Below are experts of layer 12 (counted from 0) of a mixture-of-experts language model. Rows are named router (the router's row for the expert), gate (a neuron's input weights, with its number), up (a neuron's input weights, with its number) and show model dimensions 0-159. Each number is 500 + 25 x the weight over its row's rms, rounded and kept within 0 to 999. Numbers have three digits each.
After each expert's rows: "mostly gets" lists some tokens that are sent to it at least half of the time. This comes from a sample of Wikipedia text that the model never trained on.

# expert 29
router:519527455486484522463487479466469492461510485484480515484543540485482461476482463490509464516504486511530515557505514538536492509541479526504531495500539471513520488514479494480515495473469535462477484534510554469506517497485491462512485542545499470482524517472487470509491452521494516515489493515468494512499457491509509501498510490478469491530518468487497516512519534462447508491490509501543465460514516459536433515486493504510482505448475502455523488499487470528499516544465495
gate0:550468480491484506446482485536502469490521513510498520454462497538527538486512529514481523556524513487510487463525519494530505486504498472508473498526518492498518531498494501509509503494486497432538539530463531512511467473512519492490524502517487535508501489513466466504540469515496500509485505508538536486489494490499512468479493547491512526495518509560546529442509493451473522482504483541483477477479483448521511490530478545528494518482463448470515498460491495518494495550474497
up0:479535522457495466495559482496483496480459503522467484514525501527519501493473508479475473510454459518493512457530524501468441505473533485496501469499529487515503482495500521485468476544475525517489500478525429541502525487548516505542508493459484496456530502513515511471534466467499513530503505517470435502528476500502489475534484522496484480498491482465519509486486494499474497491472506455449493484501455499459470498472518525478474460535512538501456495513478520535502498492489485
gate1:559547478546500507485498487497473493493474479543471502501499533525526522499497497522530505485516479484490414486485518500497478472508485496536513443490442487485477505515514518490498528533479493511456479477491544497487519521527470491508512500479544495495534527477503468505484476497502469496531473482479513497463484504482540462539491497503484484513488517510521480508448461499488501477529537523487488470546503502460491507464486546520475537556505508494502490541455515452503521520516549
up1:530484501492445504539488511454517469516530496492524500472510512494485507547510501517499467518500549500549514528499510467513474472485471530502506510515545473495510490513513522493493508531519468447484501517459521510521471523540500498501480498539485474463537485478510436472523483526483502517516485518511468450507462491518505479538528512498484519512565488536512506487422547523527460497499482510515485491499537556547488478523501499569506520505514509485492504508495484495503532516507517
gate2:489518492535513513497520534487467548451500494519501511530540502474475518515549493474471468538514442466516462541501500520505514534487489510468529507530547523523476540518515494509499498487487475520520503500478504518457495484505541440488489484511474508518465482517503508503524523453528473505459457536447499498464498508518503531502494466507491519542505472463543533551510502478492511508518512534519481493509487499543492510540498507537471470519449494509474550513492509452484482487494509
up2:518480479519487473502486528521484526511509488511502526551471510504490467459512499495527478533514479492502499500496487562505445470505482516467494526519518483461487517529498476480485512492492528516496502484546484522540486499526492497447425442496483527549503489484476442495478523457518510471487513542512521498508470527502496534539487495497472496488476515491540502489520567482428471540528487492503498526496487496503529507483512474495485514472532500441467521527493511471494499479473473
mostly gets: "| Party", "|---|---|---|---|---|---|", "andidate | Votes |", "|---|---|---|", "|---|---|", " % |"

# expert 55
router:524500484502461540447506497545481549525498478522500459502484487571502489496479468475500502471526517486473498531518522507489475490496526502511513507489496514515520502496508498479522482526444563521541499516522486452480466521492543469491523506511514464526508541517484475482530451468462510470478459522481485472511450520497559551509530485461469505520487472499492524538533551489463507479516500508528494497506517497500494496461507484508499480493513488511522496495541439506491476480511485
gate0:515525492521477470491475483527491507478516509522504527506535490473488454520510516465480505453503525527505526478478508458507472514469493550502465513456524534458517489503490530467495494499450526493494488490454464508488468504484530523524534518496482525540490473497479483496483513488498494516484491505519520472508507519504515506531494488535507447496486536499481535529468499551513508481492541443521457523507459477469468500436443512500448455467529482479525510511518472493457486474520513
up0:518507477497490498461453498554501511478512499529464517513575543501502474506511507450461508469512515510487550490499502480509485489462441520527476565483490519484482489502475531480459490485473514488524524485482489465482492501483509546567546513475468509533493449459509499496465488504532497520475520498515508499503503499475524497514507482539531483503483504546470509534470531536506502481516531478519476515512518487491481545477441463503481500513513463480527519522501502487522484512510469
gate1:519457488482514489454530446493522536528483474504518521511494504460461521518500525487478485499429534489479524509468523493507464478519499480434508500490470508555488515467488543492497488498471515533530505532458527477467444478465496460479474488476509550466476526472529487473502489480463479525502482535542473517479461503514546487505505509528531499529485522490550462497520520514499483526526501495509520483495497510509494470463481515513500515505532492479532486482524476462488511490490535
up1:483485464537456477556499541506451485491458531465491505516510485531514519580460464502518508511522520500458505491507524437507495485470509528527502456523524505462506502532494517517522472479506531477471494518493545499502534467493484486524491536517456474517490501510515541471446478491476472531493457467512540456519523512495475504497536527518507539507517515478493509510489498508490537490498490481496522492469475481463509536494513495490513486475466518494446516520480558512503499507504502
gate2:528471520542484539505469520522491516512474449511472452555543444533467492460536485543514515530494461518521480535492509516492474478516498458510469513507468511480524539492481505488477506538491538506513449483514512524517529470541535525471544511509493484491520511517509456522499464476502503487514461526490496499522509491512498540509484509471504490506482474533467463510554459466466508515486477498505502492460502496461488496512509508509507502492475461502473506512487485457524452497521447
up2:515512465547527478466509499509489516480491511526493489511477503500476495483566529488489497486499491504468475514540498492491500525462499509511514496512505505506483502448525467529499456539510474557487522488461449490510483501470505499461529485471487514491481510473510563467494501448502466495484436505477484528493487494488532500469529498459546513530501487476469461441513452512518511544489525548515529488493494471501500514517496517508468505472469478472478475481477485490516435454505495
mostly gets: " they", "ers", "ans", "ors", "ars", "ins"

# expert 5
router:495537495476511537490493512524465521553483487525451508469524490549485469487503493526505448499520508489456469500492501450502505510494504488474516478494505545517503497500453495491500480530460551484479511523535517528503501518488538484481535510546524494518530463468522456503507494508519511531468490505469486503470471513483509517532495490476529494510513475449494528529498504473476515547488500503534519490478529430461470562494489533484524543480513483491540508533509500509461538469484488
gate0:508451524470497523529520525541479519449477538521482534506547495553468509466507486498528456523506502479491483521513506512504499525482553527493518554482536491505519547462491534501498497541529494521485494504511484535519501505507470539483493499462508498499506416467508489497519497500493505508496534493465506506529504479508504496468496484461520503518517519483530480514503475494493517520485538489543506507537505495500473503504527524459568526462504490490526515524496454514474460441459514
up0:509521517516510503495472503520492490563517559476503463459482491492503453512450518487520455465479465524499504519477514484504524507526512493468507482542472481523521486512497486515513527523472460503537533475524527469516568463524531532477497518476503475513485471505510471441487487485538470496521501548507501519499486481462492531513523490519544515512465520447494474507474500485488493434464478489534508442492481490501490483515498495506507552509537537483540476499490497488494496510516493
gate1:476512527504526496513486539484497522468473479516467516515513499474459475512482486526534451483512522479475508515481480495533486494526533466447496460455521543466487474490502471507535455513479481527504470529521442486524477518475450458504476496468479468470485513490516521523434468501464493523489491486518470488529473492519508475484477494520511521550516504468521562470511516466513523500506505482501477481495505457461494537524522522480523497533498517496509480519481478500462484487460459
up1:531472515518455531519473495508541483524544469494477492486492485466538532462521519494519475475526488493508507535496491470486496503481483486519523478524510472535499535540499509557497528503531548509448515518481519474518519484515511556496539525472530498488493483546537467509552514518535507505489488517493523516520474486476497522475486479494541487489478495536457518535559477462474507495496502529496485489559517499535499458482490482490497533458512484518463510502561511470499495491517525
gate2:501509488498521490540490534517536485530493518494505525541474489509493483538505486457519498489528468495492487498488513515524495529480524507499466487481458554483490485477492481519518478516516482479434512527516528499505525465457510458478521524490492467475502496452545524481481482537468535533501482527511519504463468528487511516512482518525515512480525491399494487489476480448559504519531505478495488504508496550476471488488481465528468543516522475519531518529530521460499504512494501
up2:523556499474506491543482472456496513505525492497524467462500506482517516495484529478506522505529514541464521505465513490473474557494527505471508497527547472507504467485537444523521527519498461535530522451527519481503481523469538514545461506490494521492539508525523527514517498491483503500447544509513476453509545497477480528483492472531505537520480537515473460491507464537484458469468485535534458485500522505481534487520475498479501474516476488506469494506496487515485482477495479
mostly gets: " school", " National", " public", " University", " School", " national"

# expert 28
router:501521474479500538480476438524477544530487484503515504505501555545493467484519472489521451487501504489462506507477527489487505465483455468501496510488517468490476480524501475475489482485464548468458547499502529524525509494470534474508533528520531483533525517501508481479481467519465515480502488548483491487485464514525502550503510504502498501546527473507529483531522509479482543482493530531514453512490514467500459532468542512506515529474532469507534480503515478548528536476476498
gate0:525551534494515548500497503523475516487488496488510516475506487511449476487489456483501438462519542454487484555505478502469509481489485483462494523516507489494519483515523496498480488498447494433480539548483505489503491533468510491443533506506512490512501505478507505507530460492483508505494508452500508492507457486513524501524508540479518466516510503488488464505535500458490509476461532528508464552458544455444503490475488507505497515498498484457514543486498461515492520475532518
up0:441510456496529504505486479513532484463483462477477521481496503475474517474516462523510494553475501503512500494509487516517512497466528528492534477500499482474494558476466486516527505517528508501508484473487498467496459493476478519543477471485484505544499467511520524480447498535494495469530505545542507532456547493516489496456513509489483463530528528472511538525464549483483491515516488484507498474541460489472547540475466491543495521446520502534513493475488494509512465491507471
gate1:478548508522476517515507493508549503539484498499471509495539490488483502493498483540553464508492504461484502510496530548501470527525535509489474514502533493492469478481505493518523459500478510497513506484496501455510499504488550496506540467523515502483486481487502460492498476474502479524526469526521481473538444536522537501524513544497536536496516467477458523516521504422486529468488530484499464522511550497488478506473493491487517537489517481549567473508491488503480534451518494
up1:547508484502510487511485510469513471488502485474502483543504532543515489506521479495509496514512515492502533513477508516480540470453484462506528507500498496489494502450533522468550481509537485527501465528487485519501470507506489516486477502457531507522522478536451559511520501501522532466544460458540505517525517530479481558538517528520530479511484508471535502480491466523527507489509484540521540475506510493548502500453536480527505527476540473485462531496471512449501511485454497
gate2:492495496447472560460530522519444513523567514440481505492512546512461493487503485470538502514466525515463519499518494516530491545529454484492525535500478486476512493477521501439522505514470530475497523469533523518524492524494483504526508480510491519513507485482505486492547482523522472460477486514515503485529462507539492504495489491520508512479471510498519494488539507507501504495542532508470488448503491513456463515502488508453507560509531486483509501478483490454513540528478478
up2:515463496479486526476487517484513498495519524465542483506475508519507519483491497485489473501461493541509468495512506542525509537427469507508494542482505480494491550559497482485443537509478527451468505510528560512507531520487484500525479562508484477490490500493514472491502492551537505519494527500504515504576522472571478496485507505486497488495492471479507486492510469489511505493523508544541456491481479478518515520470492472462487511473472500475551539479501501475508523490510510
mostly gets: "IA", "BA", " FC", "X", " UK", " II"

# expert 47
router:500508523473489538477502453533510552539496484482469502521480523562504466479466462514526489490533528453477465514497501497488523507469534489494532484503538499507518492507460486468504484506454536486483534500483486479499534492462525492470513508521509506552522498495522485500529474511511556457493457470490503462495488526516507509518537524468526499498520454466497500505503526431448519485491507480509477517489550476507446536495520505527515508472513513471546502484489522545500521504501501
gate0:524483502494554529546512533462516498503530473504484504525538454510503475505464446545479476479490533455492482554465478570496462521440481517495500471458464502531491487483478498498523520538480546476515563485498462514489500510462466495501510499479462490552479502484494497495491496494470502481475511446510475489481502513534463477493514505514500499514472473491516522533508527474483467489505479493472502488500563510505494508515534484526489527495487491496540507509483479514534491512516474
up0:496517479496480483411534492507490480493519503513505528499490512486493505504502527471507529518527499512521474491534478505533503467507479487487514502510555485494507526527527527510488478503510458522441455489458524459463519489507505481463473562521553483433512480513502524486492480515531500463483509496493480525508517480508504473502496489497478558461510511520494484516496497505469517468478524474530508506494482498486488511499485522441514477453455529542470514461539531558503527524521515
gate1:492532491510510507541514492542483482510498504491478464521499496511484533546515504514467493502519481499542490451512521530495491516524429527490473492492521491513537473467458512494494522501505488514463556500497446487495533504510533497480546469506525523538471468517502519529449458493535555503508495499488496535457496519478533487470511557532504488518520440511496495564458506481492504545506464478511493477490501452508484504498531484515516519482512527474482507487499524506522552497508481
up1:505488520506495547507531519527496460525516498510522527519493509505502568523461479467539502500504547497497551440511512502496512461477485489478478497494531545466486480507583480529460499497542518504491507510475455529525500453526536503453533527483512502491476482495535501512509537508511515535530496494534511509497496545515527504514490509488532476513506464479443503482513496487527487494481501477527493493489475539509538540494489520497514491535518457485524488480490502517502518560459470
gate2:516496481508492533473464500530537536518503475480498467525482509522484531495495469467527492503508544497475464496534429499519445492453493465515531488487444541504526478523456513508513541512512529560500489509481503482508492480479535487478485449502498465520499485507440486497496489488461555484506497481495505500522504544511506545500520510491514530444501503500484526517500507483483525493516518496546501498471503552536454474489516512491519468500507526489509475458531456511466486502481519
up2:542462533505501472482481457552485510509476511479451493495475499517536510482477502513521532512501475493528529493564500501484469487510505471500470506500467512507483488457508494514525507504492490468472524455471498491518505496512501503510478482478506557527498461499512486509468470534527519534531467484531501479466507526525514444511503498513534479470520515524506477500536524504524525479502508514514515505509535486533498494507503479519548516499491546526426507522555542527426531460497475
mostly gets: " students", " many", " material", " events", " people", " women"

# expert 20
router:523531515480506488471477477515451536512485475514474494473494536573490481486470481506495468487494502474457519506530532494484525504533500473470505503472511516475499469539509491480511506473443575453479510512516519505516479520448521502504558474505540499530533475505528489494518484527470484506468496493490502483452484511503523532481495516507496492509541486496509513541530502473530549522468495487507507495514516434477518539457534500481504514466558494488533470469491511522489517511513494
gate0:519497462515484479526468528485499521501452457520524495491510469512477517532492527475510496522458523435503525509478496523487511509483518492479469522512493484477493498527514497509514509490473499488471526470522492521482433527476487473477513505454483492483465507484517508516544500536496527527518481473486430518450535492502506508508490545512444513484514481522511518545451468495576504470489485525500469481481522464442522480488507484509496475453511499484529512524490481516466521532504535
up0:548504537517462505469486452487541533495487479509505498493472497491464496527481489487456467509488466509487530497500457513494555515531477506476508510524537454494517499455517513536502517532483552527510493528508498541523540515507469539486500522510483543515499548505517473520519522473528510489487489509460489492514479508444514501477477537489474538521527507508502520488487510450503502494500463504516492500445511496542503501480521526499518497509508536446472454473543556527535502517505468
gate1:502489521511481464465493506523496575480472513493478486487478477532478534478477463487509486495471496510452474464519542455501461527549512463505483532469488500478496458535501508455522469477469499471506510482476497493455474451490463505498512507494496463508503463498527502529512468529463495531497536475510491507501508484513504482508579520514451475502487490490508515449528493483491519499479483470478480490511516445470551489489503529448482521465534504501488505476468524512497496484514499
up1:495508486506498542538502478463497448499523491476532517509502481459520506508548482547493525526545501485537502511477458524493537513487472531465522502543492505509528523473486506517455569536536500534498496501524486507534500515538518496473525463466486523451516523485466520488495561542503520472476493530501515463509470502482466523476468508481511492491504503514496490564462499548490501482503487509515537484491528558538475512527490505530521489517482481478528465482492481497500500511506532
gate2:491509506458489497497461492497488534488501522507492501471516479540454510463484513494500472497516528490457499504483485507515514484494505507429482542478525556481503495474486532486534513479476469456493516522506505523507480543493502473543495460509497477461483464468496493489534476542453515510484496555462492491456498557475483490479553493495502512462515461477537494491523481498534502521472482449520514490503506528506497542474528522495485524480509482481554490497447458511481531466481511
up2:522512476533551508501530500507550440508467490506521498493476530506534488506518507509555509475495456509523488520487508500485494480514511480569495489523471448523515516528451510486477501538505535546489498463505478491487496495464459503470478524461464513535516547504512497528469514464546496514506493479536488514521510499523523501491471512496513471525492544479484507487448529494470482473528516489491451519495468485489499482527487500533527462512493517512461506548534513461491461539529499
mostly gets: " Awards", " Party", " Committee", " Center", " Award", " Association"

# expert 26
router:490516497463490498449475452522478563527476467516492483474503527539503454491491471487501471477523481480476473511500516493487534471464482484486505507528521478493479482523502492501498492499461543459493505522492549507547514484454532499444541530504495493518508502513509455468506460508466519470480490522485493479448481515517517535512475514513510495546505474504524505565540508470509533497499536512512462483463519447472461526489516503506497527446506484496526479503509492546509518477491507
gate0:517528452466498507493498495517489497556505466487517488492537517520457452508451499541478497497520541454517521487502527480486495486490506476459504541531525462527495461485488476490489461514487490478492522521549506462505525488500503469486540507526530438481490509439534517484515529502510524502448476481476477508503487488527469488520515554543493522458504481494509492538517522507482533478491497522544466487482546506493435474494475486496521469497534492488523530495521490517514523521505491
up0:536486448473477480516532523527474497550528455516479537509501523533504504545493490503522514471499529456487480543519514532484512518481483516464508509494473525512471504528499521522473500464498478486514535505499503512501523500540471488470478498537532483502502528508498476458447501498472487483515488494470459535463511500475462445458488435533487491495485465486473473524493491484519537501491489472481514452504450476540486470466503544525531489524533500478498490485505444510509493503503467
gate1:496522456476493541476533489517487517511543536478525522483558491510497479485533495511508498476495519487488511530527549496466462493487528483464528518489545491535499475510530523513479516487456509489510509540517537485546498502478493467529517491484491505520518510517523531503486473494462490478485447526451465476492462529523543525503527480483525470477539481477518506481538526488503543480492510509545536497459522437474484521500512522519508517496536453499505499482510449541500543505521500
up1:502494518502492517497502508482510490479533495467498519492505546487503515536473489471529466492496509455493433517535457524534508506511469460524504491513480447535526490516507511493498487528500464516504523475543509477483484474498498492428519475513488475503478508459479472463511504500491495492491507511509492510512487461523526467554519528499459519536530543481577524532490502499527519495489501527475490481503531519535531487452483565458479527517461460520500494529501521490488466465515490
gate2:528528480511480546473509502508493507533502474490503462491519504578445493528483503508536503474536480456475472535471539503483500513532501443537540476473487498511494481533486515488486491501489526474523534548532531478529484486457482501525508484515474463544515504503511481497531478459518507493477450494477502485493452529510495496531509479486527470530506515484498504497509549469505534515503511483543476506483519501445486524462491490519448520520531483479521516466545492519479508487515529
up2:512538452494510542493477510445474502524530545504485508519454463508492447513519495480496512487456480488497518483472551521525530480489484453462513493511486514507481528498534517530511479505511497462466511509423470506504506492483468455483517491501528481468504490512447508512522484517511531512502577474528499502471481494493473491531485500512499500535452497488501524488519502496490523528494499462494463522496557461461477479474469504483485474466526508547522474511513523497511480513515465
mostly gets: " China", " French", " France", " Spanish", " Australia", " Japan"

# expert 51
router:485498472476499508494475466510481522524512475507512492491507537544499479491507492523518441486497512485471502508511517503503514473495465466486502519489512465493496499510502493484476466477464551451470559517519513516510522497485553482470531545507529498560532489506522482494488461501463498468483499508492488458502470491506505533544483484504497498559534480478517502522527512493491525509470535523525480512476501462503469546465527515521515535453529469494534507497530476568517550463464481
gate0:502495487462482537498486538521526471519487462478498508456513482512452470462455461484507476455533503473451487534499515498473482488517513491464544534475510465496501478509489501471519409479454494505514520560468494482501525471464496473502526540529491493517505520477542547510483479485522496483488508505505497485488482494537513483493526522480482477502485491470522464527507500456481548486479508472528449504510527498456508483463482477514517532488535511505502510514491488521489492488530542
up0:521488509483495481476477528511532533498495494563477515511485537525507464477491488522544470518496529509517487513477506510525533511516540519500533519498516505478508509522509523492488465498527478511492501441514515522524454496522530479532493503472481545492488532496494516499588466517479479496516516505522488501516485457529526489534521524538503510521547481510482479452501501489484501580557508477561486507533489514475489538481514487516516508499528514478511499487468483493442537487461506
gate1:487531455467533488467498526522512527522491495504522505479530509530454448489522448529509476492531510499476514502481495520457538489494526493494528473507537482491527495524547502524520471539451498497522508552501493494557527494484492483481547453537520486495488515492534514529486480513496527460481471508481519510522484562526542526491483532469508491511517493527518482514488503458485468518451515499544507486524548452506467478480483510512473480492503454502524467479521519494493529521500518
up1:488500497486498475477512467477532442514491448484501481469513503502488493490495484546505493472470522500507519532489522501521489508518519562505472472517481501485515515498509480521556514499531513432465481505488507495510514522489488544505527440485502504505494479472480494483477490512517474523506499507500511493477487553504564464463458531480510531523525537492479491499485532459509503486501491515529484462532517460468503463477528483467461556503495494490513465501529517524432555494473520
gate2:472519487478475508473460523478525451508508502484506500503513514557480501447463461501477478492508498485481510497504473477474515507521477505504523461529488506506517497477522429504463515489464554490511523456515480495517511495484475521529561489467550481512485512469549463520525504510493476492470527511506488498504491534468479498471481508476480499440506506472533476478513519503495532531499472492520496477500583496500519516469450509511497493523484520517534517492526512492541534465520546
up2:536473534489524499500476485504477509518492484481532529526514487478521509530517494469467498490504524484511552544524511478463520492497523537503495528494511470525430490502467512464492508497500467498508524563478520501461494507520489497493496502470532519512483519489466495486482512486483513500479476479471457464544491501520553500483490490479512481478525455481443499451528513481529521490499474480538508502502462500516534477488512466464555444466490462531535474525485510483471560532509497
mostly gets: "CP", " River", " Creek", "EA", "amo", "PC"

# expert 37
router:524513469492477547505499475532492492495528492523538485499534520543476507480488494534521449488517503516453500500486522515477469472492444442522497511487506477495497488495503480479493497461476540481478540507516504493506497471509513476506519536488509493543518487471506503499495428512493532453507487501458467472502475511532494531526496479485524474544522501483535489506519517493507528479483530530529469479505501485515465512461529565535508496450545464461543502488502493565494510468488483
gate0:476529462515475509460445490483530479485482478517472505477508519502438476512477472507524491440519509478483467486506545451523512532514526538449519507549478486510480504492505479497484517497445487491492456506514496493497535464455508491536494470502475493524498495503527457515499497509490475509446481504462526508485486508517526509492492529484511468480504484482472477526505519463470529479520534517515493508538569452458500522490483512490462481532532474484487495477502495561492514474509519
up0:539474549528493493485536489460509496519510464479493482484467509539485518499516497507479489459475478494500493507529526480461526534532483519436533512531495500523483515518506514535505586510500503521476499473486515487528502502526517487531486533498494457470505487510499475494475496471498501563515535486486453499555486503495542505508490502471547458513486512481456500521528524499500530489488511511557494484470483566511510472505474511484453518491471497521545493493551497491468525497494511
gate1:472509510483508508469502490489478466494483482472494479480513518561479504471513474504505486475516506443507490536477472498472505499522513493489479490503563492511521518522491464529529529508460512483514460490493541527496503486474496506520501499517514461516489470451499503475561497493498488524479500513518534459521515506466489483500533518437484524461507467504523494502546549513492520468457501534525536494547548504470509469473479484504506565516521497479506490550549464535494502518521532
up1:484457506472475515477532534484504458501475502484471521497497538540521567455478518496488510492506462506504449475483505478510485494530515522546482504477542470516475516469511502493499482469507474511499495499507490477512446510503492516520454466522482502456514502478474529491556473454498480484502533495495453534471535532463505489451486509482462514485501475464452499473497448499480489522486473514479507502518473540478526528497526505549534534495488503495494477517473539478519464501486526
gate2:495522473462487507467520481492519484504503448495512512493512470539464436474507476522491518478455499476466501504493556513477538481494451488494534518485505516529487496528527475519469508523480520469473497520453546508518535498466473478490520510546501506523515496466501465491526505491510458460461462516514542484501470501488515507505524538503505490525451488475520461535530580497502522513508544532479505507468543476485511511484512465513514487486456494522496522469529502501516514516524528
up2:475518467485482529445526457496488506546483483524518556467547497523503463453506491512513490499539495502510501480498498514486584451464453502498519504500489500542473493470501457527499471522510495508513480513478502505514461497529507489534511496472478470500497508473435476491521489519506510489465490495487468478510505536478476529495516529465507510527514531505466496541530521506495497478508516542518486454485502490515498483522496468492509483505501552492509477516517517485525505450546574
mostly gets: " Mc", " Don", " Jim", " Os", " Rob", " Mag"

# expert 35
router:493490467488490503471497487482519520509495492498494490510521548499503458465477464471480500486505496460451486484462507464480489477528457495493484522496520480508508539500511466531491492532456549493495496483529524534489501480467505483532502485495507461511525476483520506479502514484499510525482471514513476503535505498518507554507494548495519457527485473463500497521523506463528555495530515512538459483511558429503497513494536497474479492525575494474496466478531456554488490481544500
gate0:488520554468522520467498480496480480455551494546468475501525479473495491521504498494490506530524471463505543478485523528516493482459531496498476522519509508461483549462505496506529496471493525445480534479493497499482504533514490498501482500513515520492500477464535492460510474488536502477504451508487489492517477529463510524470524555487475496468465505499515515514559463464492453506527529461490497466567489439460521506498500505517498494505517513474509480531510468525484500522543516
up0:463539527493511533464463520513533533470464476515483510457477472527538497515481490526491513490501529457504487481508506517467485467487503516508529537517547516470508523523530482526525485470470490483466511512473517523462462460534495502509485463532481553485481463525451512534485531522535546456509507518491496503535462528483526537486556529508512539470504447497507504509532500499513509515480503490482496480526499469443466506484493497489473509495540507529507509495536512519479501516542511
gate1:550470479494450487458500517501498501542541534532473492478536504494480487507460487478503502507522493496456495506497507467494423522463568530522488482504456516530495504514531461529494488525512504467507502501467549539534476522476499536506546510493523520499484447466516497503504492467484448538534480504529473519482463502478492512486491496516526470538502479477509496486498468475497494515490509510541524499456495505474517484492511540530481544506503505491488481523520533469494506540534533
up1:459464493503516498459535505517487495549447496535481492527547519513497459517512470533516499492518515482501470500549533490503499486491514534528507471507504485532462491448506498500501539511497500545480529451489488537526476574526469484522528485494501521527488485460519510494469499485467454446481506480496494521453495516468494497479493496499446522525494518503465522503528484536501474500499552539492512484500489461460477475541500484524501474523463514518500531511516489474475492455494499
gate2:498486544517515483475486524540489511481547491509485493501496475523477473477507455504468503483512473512478531551558496517518481517491502522475525511475450533467493528482510488494472491499478532517506458504509514539522478456494510506516476508460484503441488468513499477488521468498524454511459512524433501472458458455499492529492510511476475483497498510489531461464497502462495493520485513534544489505523543518515542492546512475471505542497509514510517456516499454484530508544476511
up2:492458503507493489493473540524528526485526503532468488493533487506488474488465443517486468514496471487487510509519496482470480512538484530478523508486456498480478514484503498484504493489519505476494442527520492536525509486484500491523456491436503539454472459538496483483512509487506457486490530503467517474514470445504486506469510526464527485489528522511524445470487533472519511503486520552550512529472544491524532480523533455488504547498499551499535461501516474510488512527511521
mostly gets: ")", "\n", " |  |", ");", "Scientific classification", ") |  |"

# expert 60
router:522533486513483515452538498538501506527485491516508485533515525507492503510488473497516490498516504514482487532506512499485520472492528455445475532511520504512463494524502514507495510509493528477502535493525505463526525485469485489504585475486460440530500485479545488485475493522468521448486434526463484472483467515514500539492479485495526486516554507447493478547513559472465521486449539505511488505490502503503477512498472526463524478491512478473503472477535491514485479492497536
gate0:455545534501514497494495561513507498509531489488514530518472546506483485521480443535474525511428524494495492465512524501490520488500509497482512500490486503513500488500493517502475484473477511493506543522502470521502475509482464550514532474493500463572527512466514501472499506500490496498515502478517529511497479501528514433577530508503510450506523508466482477488533535482502464533506512507501526540547473522525470521546478498502538511504500459501523461516519506517541514499484467
up0:490512465488534497510513476476491522488496539541498464499481478492472532528482574484496526530560500487485544524472488495513528493532502535491469501488511503512546527502489542472509456512508483482481512509506517496460523459508507497526481497498476522510492525470452523508500530513483509482508500484508542515479507503477480484486490527482492518475482478513489567491471466555548540501530482473495496478466552527448506504472456488505488504490509485476478550480497483482502437512533536
gate1:439549495533500534504513488543524473540515504488507514555466510495509476476472480486497561486501526480461444519483477489497502496535528528467487503505464489524519473506498476480491507501498481477489474477496481515530516485480511484507510445484502512503484450525462516533509460481511544466514502492473490502447510487476520494518539486539522517523490491465514466461525527462466524515477473470525453525480492500493504534525511493495526481502539559507473493505541485509457516466512493
up1:512496499490547504507524507478517501521516508446510521596558498492546526513521455485516480496509511459465497523472531508512458477485524470431455495480499502501495484543506456526511500511534505487480495511514495507536534502496491492493529452494499469493505491486465520479473469462473540465454477529479494488482507478497536523525555466514489517521508517457491499473479496478489510499503462488484456481488492520481498509471492525500508552498504468465505465529527510490471504486517501
gate2:504574512524467515493500518471503499526463414471537476473501467489485504467474494529496504493478512474476486506495532525524502464468503467494466501498461549513477464511508481533516511487520532539519464488526469479518484497488501522479502497510497457539474483504523527521475514506446518468539469523470466489487515533464528490560493524458476489530503486513492454524515488485498502483493494502497477476455490513477519483482488475478515477533533476472530505520476524486494498465531457
up2:496509530514465517467489482468484481516471475486493500506531531490489506453484511503504497500453501501499481495472481487538480523497483497546492504512497563488470489527495472505510458493515504518471484436516454491566504484461491526490499497529479469519494500509521545503507474502483510501572470504481484463494480499465489476517533531455472490531517514507477470519517463503485495443505495521467523463469453500499494518514514480518503474513504539503571505503475503521557471516496446
mostly gets: " S", " | S", " N", " s", " –", " n"

# expert 11
router:499530446547527521477517514509490521539483498540545492461560507505481480451512495503504465473528490479488478504497558513537491491510501513517501507510506476522513497497501494456453482487479499486473504501539502512516534503494518505502518523495470513494555474441519519462527430515504516455499505507498476507504478522491504516477519544475525511512517497484531508506554505504495548483487545499526453477477505489469512480498542542505499488518526476435496500442537498529487511494524497
gate0:467506506500506488487499473455499483517454548484516510468507523512482514423504495496512501474506472473513512502517530517481514466491472536487494550479499485471466462490481531493529496492484493484533512535492459498484523518517532537508459506524496475553517433482480482511494474508501486537556515491510489473505471507478523548493549521492462527465490518496515502524523516527521532503482514515531513469503533515498532477472507491499549517503485454465497460447537505477518530494550506
up0:539510466520514483481480494517474474496481482509438458509510443462488516568503524486516468475482516525465458483482474502503506471514471518475531486514478535462475521500493541473490469516466472473470504500499478499486482506454483494508476525461489519497516506469530486527495505505480506507447471513507512505470512535513524473502541527473535493460472541482495515477461509470522479505495436467475523456480506516504473504484498530472487454505508484483536478437481492515505520488470509
gate1:545511479474510460488545480506529512521518513495472492485497536477469468469506502478535477467503554462506523516477518539489497478490493509506497493504483488531518499517508480478445505419539487543510472503484530493491495517547483526492540505508478496518540496506495536435478473540501505499491531512496436518468484516514519551513511492527472519497513491489505534515501508505491472509527524504520433463478534486520539498507536515543531485513544515476520542513507522508522498521511527
up1:522501523479516464535520501522538489518516494517524498534494482524510464495486537500505499499502520512498481497499510484504530499488525491480556497549524448557515455541482528537466489478526474485542527521462515494473518524513492498488507465452497500513536511481453510454486461537447512488509485464498482502486519532537494509508534489491510501506465461495479510516465514490509481528571507533475442493523498560485490534503535508504495501490548463472492471519488513497511518539493522
gate2:477558497498487516493498556512492526508488454474470509494488522513520508496545522470558471502519488515463506453443471484494530523454518518521501469503518562501467503507488457499494499481483489477487488500491462509479466553447494505478538503485481494472517443495541545502523470539507521504499475478506543482518502509505510510497476522446485513519511506487480463490469490523477490416476504499512481517513487495470491487489490487477478489478517492468465471487494498499511528465537485
up2:514445490475514469480482520528519488504493544477500494533474502455492512494448477525466497497521504474510477493532493507506456498505482485499505539533470491476477497513470533494460556521487515515483473532522497520538497483532538450500506532501521493515471503526464469484511489494509515531556484500476512511491490477529515514534497499520490510476450479499551507482535505500491527549536469483457536536492488492517489474509527484491514477498543507507521547482500490498523455556439543
mostly gets: " Le", " de", " e", " De", " le", " Ne"